config.toml
hidden_size = 256
lr_router = 0.00067
norm = "layernorm"
optimizer = "soap_variant"
train_tokens = 420500000
dataset = "wikipedia_en"
Below are experts of layer 4 (counted from 0) of a mixture-of-experts language model. Rows are named up (a neuron's input weights, with its number), down (a neuron's output weights, with its number) and show model dimensions 0-255. Each number is 500 + 40 x the weight over its row's rms, rounded and kept within 0 to 999. Numbers have three digits each.
Before each expert's rows: a language model's description of what the expert responds to; "comes before" lists some tokens at least twice as common just after its tokens as in all text. This comes from a sample of Wikipedia text that the model never trained on. Tokens count by the router's weight.

# expert 47
It responds to: Leading year digits. The first digits 1 and 9 of years, especially after born, in, or an opening parenthesis, like 1957, 1876.
comes before: "9", "8", "7", "0", "6", "5"
up0:449516542448510515463448522550514559497526478482440503519516503510445457516398517521549535531486508461486456529438509535430433591446543486497489461475441531535583518556561450545540443525501466496536489478481504458563520524445558483467504518484588561530539492447432547478519531564515545497511504477470520567456552546505535545494457542561564473501473456516510431492468471507485494439455529430463518507486537473361560520510511539489439458510543514503546486565415489387439601544516479517450522499485507484493494525547446524503522510501486516464502493457483472428494550517556487505468420479438517507522447509474510467475545431441476511520412475502493475527515490501509446488469515448491540469448499502493599563506448474495496485587473474548508512549445429503505471488481513
down0:522523559520498507556460500485487562500518472502520454520496487435509506581465513469504412519470503477481493480575455570539423473483515441482492554474452483495526502534506449413500463485515526557490491515518489492476489500499522477481440507494531482481510589496507538544485572487514379424476535534577461516468542468510518445533524568540434477552439451457549548438486550495411506440441543489588552492562510451486467587470435430545501472538514519466475575544506415500492507497446464493505482532511491545529512521490478455536560470423435492519502473462453541536482472465498514476514463526488507483521450512547471502573613468507481479611465418527476425558421448475483530479521489501519515495531536504498510524588502582454523496482446528513527492520484498512526531507415483

# expert 26
It responds to: Digits within numbers. Individual digits inside multi-digit numbers in tables, statistics and election results, such as 4,134, 63.68, 2015–10.
comes before: " |", "0", ".", "%", "5", "–"
up9:519501515460487442499459554490517500518533543508504485567562579447541554471525449553525534594483418560432475515457524556480490590466538484469521525481506499542468470554506479540492439534468462511467494471655507537609556450540460453467549530530473479500474461461524438465484481508463428463501482574485472450498484466535482521528510507439481526448541506462441492544492515491478463519453538508498536468569461504522543463553516510471543538579492529498524474591500536517469517536560543539435572550457493479526535534564466520514490481521543504498507546521477622471542530489433507571544435568509525532478524525449488473467481511463512475470456481518491484535479528519522515487549494576513502518536446446479541459490448509485536433464522576487495522496507517581574454496458417
down9:508494474541482529564470468479504558463435468427517501501487551461521430528438504493509478427564532541551517508475445492506497482548509454532536495505468495501474532485620536529456433453503574492608505423468540495481540522466479455459514467551526455558568476450455477496520481561430562511556503503535503555497461457492533540452536437464524499448452534483425475546489456487515511482477452474518491559546598557492576463519512495459479489530486447467520571499519576438534464545453533510484493477548529514467500529483510489493480483415517477477569482514547479461563479493528552486468523490482550512540447496478427486497537527441487517478486471546545474432552513490519430529545597505433424579473557508468558540474507473475476501509479557479446459418464452598513488515467524

# expert 2
It responds to: Place and surname endings. Second parts of place names and surnames, such as New York, Los Angeles, Hunt-ington, Mad-ison, -ville, -ford.
comes before: ",", " |", " (", "\n", "'s", " and"
up1:508481546470467456447405522458491509470519535512558575455487421452483506466595511568504490437475490548453489486464469443539517492419474625527527509501584469545497481478507441459550486468471447567523483524494459469475455503478455464526524514473529478483526496460499555539533570482484603534489437490496520456462509450435537564534502542580513476527496465512501443461492494491545512501432554496490480493416487525599472472552435526562528453516537466481438471482583497553525470487475494544517425468490530496548484454494464476561479541518437443440598502557522490459553521573494511487496535604501512476514455485502512471527513497529496438510496403514442505492507525459450460505495549513433450537456463449521469503515507510496499579514547513486534492466513566523486557523546524
down1:499542514477539539504523565457580490520508480391453543549569502542481494536506496561496511426468453556474474500509461526460458533529437473513507504500449521488424477542444532406432467532458540469505551439527463493479461395522488514443471456515455524495511484594569516437484454481483432535509551461455520550456508510491503414473503475515509507466473469494484510532471492515463499605462543511469473539555482525516427519541506472494510533469487505495519428455505545494505512566483543498515628473524554513475525496552531505524466489515482572501431534407495514502502495484475480510552497526532509502464560514467447566561585486478510471522497498462504499518491439435506527500484479493442474410493509477510545510554543528437545427500447497437484389453491419467479417513466446

# expert 23
It responds to: Final year digits. Last digits of years and dates, especially in ranges and tables such as 2017–2019, plus words like century, years, ago.
comes before: "5", "6", "4", "0", "8", "7"
up9:432468449537495515484560540471504545488521482539493522480450549483527544456442463541493517546432490500468442567533442461477539487489522534456424520493469511531461606532549516525527497495458463497514500487494506551518489507514473495491534547509491461496510532505559509500456440514563579566491440500485503413528488486394509515568472532533486514552456496520454440460506464458486536478525443473579507476401481510547495491480480454493506515507497537539523541548460567545426473566483468632504492496429493470534574460500475441520456562521489496547492517497508527589546523374543511515458529592593430539548474526486485467517504445498457453513551552504464516441558519585529452524521474461456547498526515483523491488545536527545468537511519491551488391528511490509520458540473498
down9:461480513413480542427546503477555474469524452499517537483539528508497524570480424494556514501544430565527479530477538487563513544499527589515499498526520599498509524494504450520538452465466471509441462496503542402478442554495499504530509506527432434479509510559486439408507564435481471464508520512473463530534543515510440454504496441460480483529554588495469496523490524473521437494503468563409487482505490471463476442506510440445497460495477476505464525468476595485499477541540528455522487581460555492461549425467532536506497415506491560473465481406538518475517540471518535543431520500490448526477441550489435541552540435475540449525486485490498456471511470481545567490481497448496474531528469553446553489439465481482569394492550549461487474425489551537567481522525458

# expert 33
It responds to: Colons, commas, semicolons. Punctuation after labels in infoboxes and lists, after years and numbers, such as Starring:, Melting point:, January 2, 46,252.
comes before: " ", " and", " which", " but", " \"", " United"
up8:461539520580518420480453570497518551513476486459472468564507527480513503434479497504533503540561469446470506535472567457495508546488475406516549551453529545493502510486536543466445492520630425467521484439515506473606459531505560495497448523526502486541529570548523462520429507492444546498487504504521520603543477539523420478584493520487446531465510464471507520534477510558399490576527499457476512479502485575514538469458571581521443446516563470515497537462429477477555524491576487521514562472449514534465501447511496476520508501487497557453485502418514510558520570473436506553535475484476527495550557475519456489540530471550547506486558473531545456492412495573532461521452462477515476475562506503511474520496493485466555486540564543559559546528507532509448492456512466
down8:486468440546514517552523519484435555501534454469469500507464445524466510440487568552484530525509553448500514470459463526505489520494500528531512461454607462479511479510461444466473549512506571516444420547486470499507545479515475500589450497558539524473505431518474485482502497466528459512516479518494486476491575602492534550447514546463508483552557461478442495436527552511468441608521553573590526559471525511451516431529455522517500547498442432444481436455507487504535559526453556488480459495557497513513552430485505529511463473544528452469532497515585534531519560506600503493500502508478496435565526484484493536540413556448505534480512453421498574595542500526517470550522547498569460437470475546477506494475529532522509605530560465449524510535533518509505458520471484

# expert 38
It responds to: Common nouns after articles. Common nouns, and the article a itself, after a/an/the, such as population, means, way, chance, land, tax.
comes before: " of", " in", " to", " and", " for", " on"
up0:526550529514520497512497436469481494510545559536506544547451559457481449506499552593500541506500538535516522439566508493481536486540516478455514476588414478488441481519527380457493477496470510484494520514466476480569478510418609503534557563458486467518505452554467453460497542542460558460478451490463502529466494494515499439532490454486462489463553483530463507514524533535529509525516428466597543475487531511482486550448545494453567485566497547492540516502497535503537470509452484494456514503500474549466541493555537446425427490557509521487459449510527498453464527577498408516467501465563520494436547481545528636419527489500509495520464544450483469508468425493521566465470429506478430490555525473464519538403509498495523446516571487550499460492443502454472516583483528
down0:611449446440502471496449500471449472476526533532462531536478495529436487521486611494472511528534512569475512507570426508477527482475475461495515570467497509467528570482552544490444537484511455515545507532501480530464511451533479484520497570414494525402464506385459496534538496496565516472443477531555497486486461506440457522470592519504545486514508461496522478538463481443553468511547481527526582539542485566515503462530460486402516599478423479476513526477501447457539489502501532499490503494508489458484459478577489502558552533532501432532511527450459521457489508538477454508421525469492488479465568572491499592495541507548453536479493393473517451511486445548478530443484507472456485411519519505442530428493520487413520466518511401454482465545487534482465513530530507

# expert 1
It responds to: Space before numbers. Bare space tokens and number words in table cells or prose right before a digit, such as | 4:54, in 1975, seven, October.
comes before: "1", "2", "3", "4", "0", "5"
up1:533476521495528454439554506500539549515497502439446489544471470533534578461381536500519474484473505542550523463513437460529530524448478460475497496435553517486497502503522493469483496547427453506438486545566506546529512514582473473529461479534509544544532509453513382462519574570482483527492501465473457562533499489509534452573484534558467507475594571502529496517485458517534515490492467552477478543496506551573535581517448573498485483491465503541518440504544497511420542504512583535422572546480433447538485471444487473447537522496520521485530519544526515531463462479513574565483431506616512551529507478509513506521513521559534499488438534505560493569510459489512534522550547520458494569485514507410512490498504571493452477491529525521538513388529527528555434538533454
down1:561475497521519454551510498526463424478522471540465514523510522510503498547517530469497451470448428568452505437572523484556467533484563484501496482508475517486598468530596545566476569442471613416482532491526477428518457498521480544450456491448547471457483460427541507507476534491502477523483537452495440541473518444502535542465545421447542460510484513457583515468472542501534451557564459537473572494539543554529542519497476500421491543472540511583477509520510471490475454531525465440577454476508472567422482534421518488574482500498452427404459476495530483469529431470483533464463580529469496510567528471512529490525533526497521471526556506446477526512512518471456460555523436474536489539561441482512465433527555556496539531439492507511500494487505474479502422502538506

# expert 34
It responds to: Verb and noun suffixes. Inflectional and derivational suffix pieces completing words, such as deb-ated, adv-ances, wor-ried, -ation, -ized.
comes before: " to", " the", " in", " of", " by", " that"
up0:509471552496475547490495481482501507478521489545568521498474436463476486435493463496469510460561487369477487565519501437496552528516476530472531402452501485506464396491484479475522524462571526510427483580438535470456426491486511539519482527400548487483515501497533497439479510495515499495490532557433535430459545482479504584487475522467538624559500478469494456505497516528507508502463484547449450450433438478567528491515484553448491515503535495466502465493485562516393592477518489425524478540522468480489475445569560534572535548438447538528505463487486451479475534515480482482424582498503517453481560495537497460499490550494511403460449515527450478577520463494508510474542549541480570519511496508453537453557504519515545491526531532541548528435518515524453479513551431
down0:530492465459530553449499517522554458478502506531480520510456517447556537508586490477453557480548482523567506467471548457526558546537450499549532515532558487479507527500517446419467436519480428525467526493567566507543543470468495506460466504481451509450492554430503581506450461535422486505466547434534481497492572419535489496557473420479501523478580508532480551493506530482556459506462554452505518554441415466495513600486526489512506543534495484524436505458494445515513424544492508523494515458514486473454543430382483467587450521474485538599483519474528504546484575512502501491500537485478491465510430506405490551484510439536469444454524461506557470456486520545489493539505492479530496493473539560466439516512435520472433513508521525532496533487429607479515455523491584

# expert 30
It responds to: Role and life-event nouns. Nouns and participles for roles, membership and biography after the or his, such as chairman, member, son, born, released.
comes before: " of", " in", ",", " and", " by", "==\n"
up0:508472512513523553554494527526474531528520557499483431515534531541526498534419528551497567466489521473483548480523553554471477517459529497456523462516581445464509489588483533469541454536507468501551497453491515436443483532467519524478462496555509542571437500502529438577520594420492447523539477473489512491440494489471525575523438463513458469438520583458533529540479522513488477464592486520448488450500487441480411558554560440506547536513404487435499541498418555500433410552539545520532492502537530486465536550536422530491454445452503496485529465429542521427534493488516526464444482489523478515519498473493505485486480471401510496554490534550496532437541517516517551484521470508514450482528523491488492488524537547586434547482518418454489494590539425522487536512537466
down0:502472455521510538535504520554548509461505472454538551496477496540442477472489587493554503516538500561554518492553490519539496508581539518536568456426508516467474542542485470425479492492479569499489463500448569490519491494409541466517564463521496453526520509527520432447525451489531506412510473437538439552506521501434534480471516528555490475476436487623488497493506504458482514553519511469479470481462522589490520493465539434521528520535476506550549574441527485522525496546511506487540472523518447496446485532498435594558567520454527482541500531537456582494475540533538587556536520620526578478521554494498478551514558450468525485487471468539490469440477418483481513516440549540494541457502510523508599502466437517460558484472451535535546533464513551471433476459459444

# expert 45
It responds to: Open brackets, CJK characters. Opening parentheses before dates or numbers, slashes, $, LaTeX subscripts and superscripts, and Japanese, Chinese or Korean characters.
comes before: "1", "2", "born", "SI", ")", "age"
up1:437551523516527486544553477438529502480515501504511437455470516524404550559533498499500518474502488505480514502425533505485493548432467530490474597504509518517514490506514480476514459475590604462456466578452523531530531541583547591403531479492525426444485484508486444598504494554474500478489493517577503535566431504514496425501519534554403499455441534488529491425558554556517549574485540458472495526494465408510529560523555560504507530564495511472517539473468524474498472496515519413516524495556535469529461473511506556466496451528507432542498574558504481532506465505458500524533509473526521534494545503529519575471513516400582475567454494520484500466528518473538514544497471521553556485524476538522490550587508484544498452427491500538512479487512560549541541538511459
down1:510432551518545482504513500509499517445521518539442444579493471546429467554543547515470450497451449509386507456504456510482550513463502490406463521459522562415499509499509411467521511573485444465505469549457495534461474533495511525546456500517537486461511460489535501522513477532539504499588533566557547492472501505518486477558505570536468512457476620507483514440501509535492498544522439515468515494518502457481467450455547502485516447447530460468488417553485477520491463429467540457465474474484450509482499528472543442564441455491492494488506508515504500463503529556528471500444465535581541492488493526438489490544503502565488528492508473378452438452476532544578494521490514460458544434540524606588561480483517513469536533557517527515514464412559538514574416542489499

# expert 36
It responds to: Sentence and list boundaries. List-item hyphens at line start, commas after introductory phrases, sentence-ending periods before paragraph breaks, and heading == closers.
comes before: " The", "==", "The", " In", " He", "In"
up9:629453567531469485505513549472515477447534520494486470508545528458531553490447560567476518522445463556531465502457440504417480508478537592505545522469484585523559567536517564459536420466488526470548518487512499538476532499501478531503550448570524450471505539487483516424589540466497549507473514461520478509563576469508472575490484538482495500408443435493483497476515490496460453490548517486519482470485528505467598430557503433501537483479532517485462580494506482543530520508596503479490438442532558429563461444517493488568461514468483451464511515482508533526490495458520504468561539486430491507439465578550523509441537517536534414462514537534506560461489583534481516478517547541499621518504529552480475489534525500492536488472472446484476478464465491565499524508516458
down9:438448473537506467539450519509476460485541451461555459508581584527525560508499504489519540446528522475522551528503505453573479502451446461481435526524504495488499551488480451482548515499482518500517501533479558431526475539437505561551446498492450543483527426427468438544524459508494507428506509527490449476511443425476541471512536503469443476489500536525545465488486456499455480465531453493493501521512485432509551560497424415511530495529428569501462447432541488503458485486546534529537408533435411549494547537408566536630513515512470483492522537577525422542515544520493497498488480567476455449465460498531460410481485541466524519440594419512447467494567450504484512500493478469500487476512530489486536535447499555505491543474474509447542411498472439536544474494470500

# expert 32
It responds to: Verbs, dashes, connectives. Narrative verbs and auxiliaries after subjects (had, took, stated), to, by, which, plus dashes in date ranges and minus signs.
comes before: " the", " a", " to", " that", " his", " in"
up0:508526503519558485485509503484559553464499446459488545517593547575470563515482533539564507471512491569498440483508445483482559553519479528539517476466517437543482465489470442475470468481484562463508489456474541514505448512413485490442542531513436528533538513550482491484503500523499459511510468498557590441522557484456480479529489512422449495417578538423423549471481428480512449482483434528445475500565481482543500442425479474585512485477484464468546516465470510498526483514402451530514498581511495493430446533457522461497500492486448493463495511498502421477539560461550481531529494484456560483526481457524503504515468512513477511539520614502580516486552603502580561490451515496493533538527474512510523457489498554537469502505556514417449518424540533439547548510557586
down0:451517599480460474555484514463503508473454476413412486476516545516478493420560506503519489519495554468500483535486417425454555576501438515489525468504440421455453541549512408497515529545487422468530521504524492501445505470497522532442557479508488437493412492573491564484503552437591522542466496512483546499472497453415503547446471430482500460535492500556553416490475575480487558549559434549502499519497505431532527481530522446548484503463525522485555548530554478533474539520519551413544544554517483513490449483492410515560491501533497480545484514576527468499482525486491521505501518424426476552498516505422519522509490514496499464539464529546510515569488549409535490533497531516439543465515492481493529473492544453505526437490405590475522486515483488481463537487502532

# expert 39
It responds to: Leading digit 2. The digit 2 starting years and codes such as 2014, Q2 and 2R in tables, plus stray pieces like te, ite, k.
comes before: "0", "5", "4", "3", "9", "6"
up1:460521507435529484512502491514526481450497571475524551565507479524528492505485485475501487559467528467554554444486525493498424468460496456529472519512522486449510482489505475517483525425535493484405435540599499437483502461502456481459480483543551528593391510452524525572484519603566544458486430485497452498517418554532503489506493489498503505484575545477478475515534567486565530509510537513466583524531522492534482544413583528612469513508470495461535453489483511530511544511507431545437539502553515533527484489557453478467531490514566514522545600461500494530567449487475463469548521483546477529437509573510519469502458549491467539488546463498533543514428559462559501516558481475404497470504481485494549470559501471508465502480528464480510595474496470442481622546504495
down1:499462477539459534471502487429395529535549545531440461529478520422444460503481438470491519507534580544503442566545478511547456493571528495482478453507491482493497422434521452436510493613497572455476505539448448507501446468503528466485521524547498486568506496509395510562515522559457430531456522529398586547532450515451493479582485445477565484479462533424470602472429511438448558473502520499505534559508506558514519536498510497519527483493512438457478503569505537514484488491479554440488485539522489464546489560513527466496469484459496482500526488566556483538490536531464503524495494573551391527487443528532508483507543540457540525494559503533452545444483440499526485463469527529451528544468469446504497508508549478454423476436519519507534519473452487507448491481563518

# expert 44
It responds to: Particles and spatial prepositions. Prepositions and particles after verbs or nouns, such as over, up, between, back, about, under.
comes before: " the", " to", " a", " in", " on", " by"
up0:500461534574559491441523533526485530546459477540465545479485488500509485481508520422487489468561524500503473517529455545521521548563497504481527488562428473464519491466513568507432518515486514444565562514526468508463490514513468535600482526508551500502442474548467498388563543465457462504420444493472456497524475484444491487519429466447502527519472440503538427544500550435493415537482434387545536439456443455523426448552524452483521494441565512564580485467501415465499553474496562521461524527484520546540518536498500487502505493446480540563468449485490509454387574474486454477517505503493439515591500480471504523483522530471470423495476441477466515583497491548554479510501538519464430524543497502571438537439484476490564515525487557494549517501505468517466492527553525
down0:453511509483497448492475439582486526495483473500500558443487513556446552519532484552495489547475556569500495498488529540495481573547497588483464526491433546454517479485528430486390471541473560518501399528480514484505533515498472497459495482507507463470507519501525501553485495412543520482478511520560495504439496529490553464544505486572469533497501472570561564452518520493548496538524498541507518504518514589403540484525494448503562448414503460548497548446529444487482556452497532467502450501506498525500479447461474467509502484454593520460562430570507499537445406489509472550480486473505518549477485424527498499481442568519584466508468569506468519474545484518502465494505469447526523496519547592515425462448496413516522517501559513456480531340477536482486517480557465

# expert 18
It responds to: Spaces and separators before numbers. Spaces, slashes, dashes and opening parentheses in tables and coordinates, usually right before a number, such as | 18, (1947.
comes before: "1", "2", "3", "4", "6", "5"
up1:517505388475496504489480553422507435489468448495455478548472477512509527456542509493480463433449507481527551522501459492495491485558447443448512538480539494539394565552483432543459475517614517552551492479549564480525570499482452562558525483533531463473512458428498494453465474517469567542511514449493490532511515477520467569498568502495461563518558525487456481557476441503574505547495511483455478497567571510456440466502444551493523506472423507497498441541487490492517421475525527475471547488552535495446495484559478465512512511478546439487553448536480446489589510515498473396479460477519481491508461437480467489527459502401492478469427475478493484510553465529559539572529477564442524540442514533435453529443526444484522460566509479488486443489420533525485555510509462
down1:589466521525502534520484510482566513434559539513471563464493471497459549470445507439551536471495483516475429546486528456468528440464578464457573459451551444449431514517494486456435520473460509538473494519517464549524509499549522476489445415540508544520445540587507505473501494555538544512453533479478496436500545536569465499476506544474515463490441467507518511478486477491523534491570554485476529517524502585441473484562491480501465498526506496508481521469440530516574573523496550552543529534567436559504527553457471552444596521484565512459453538510483472515462536461505425475459537556492532495515467459487541478493483483485455481489613420502501526429542461536468513511529412545510464467459518499437400477477383479539542454457499494574463515515532452495520477480532558

# expert 0
It responds to: Category head nouns. Head nouns closing multiword names or noun phrases, mostly sports and media, such as season, League, Cup, game, network, Mosque.
comes before: ",", ".", " in", " of", ".\n\n", " and"
up0:543466495476475491437482417532441550453433473554521512466527479499495536539485538458400481450492521510500479585483450496526481527462510496482464592491486492523528530452499530530580521541495449550423506498502507490535505456535531452463472516546449507507481497519475481499499503483487493456544578517477511510464473548517533461518527517534439431586446523499482495471373522481651502503561549506454449608475447440528419564475538523521495492533501553509488493532554524459448509552487507504490515542489522500464445527540568532453515557476470541470482489500474508425518553408495508541403472450427487484568535465541437520469502565397486471496495523469513503481484499546475486516519562483499552445443448473421469461492504542502550456461525519485468566544526498468489534469518515
down0:551518555457567475491507457545559549492530463522536435510481483513471543568477508502538401454462476568448489524478498530490433425461438442533597449484516482455541573482565460495472515571529430499526539515493560550530534472503491473440516453522486435578450552528417525532451483454456443460531551485461485517484531494602512551476500517537491547478440579523566547549468489443486500533569426473454505524476499444520475612504516546541453493527547542516496506470472562460494510479436525519529443460505481483497508544535554528526570514507538459441499505507544462507506553505469452465422505490541501486488468431493454480496506537451517494446519508438457512523453507526517464416476564492512543587470470533461475544503434479480530461537526516467464544555488448468496494494551481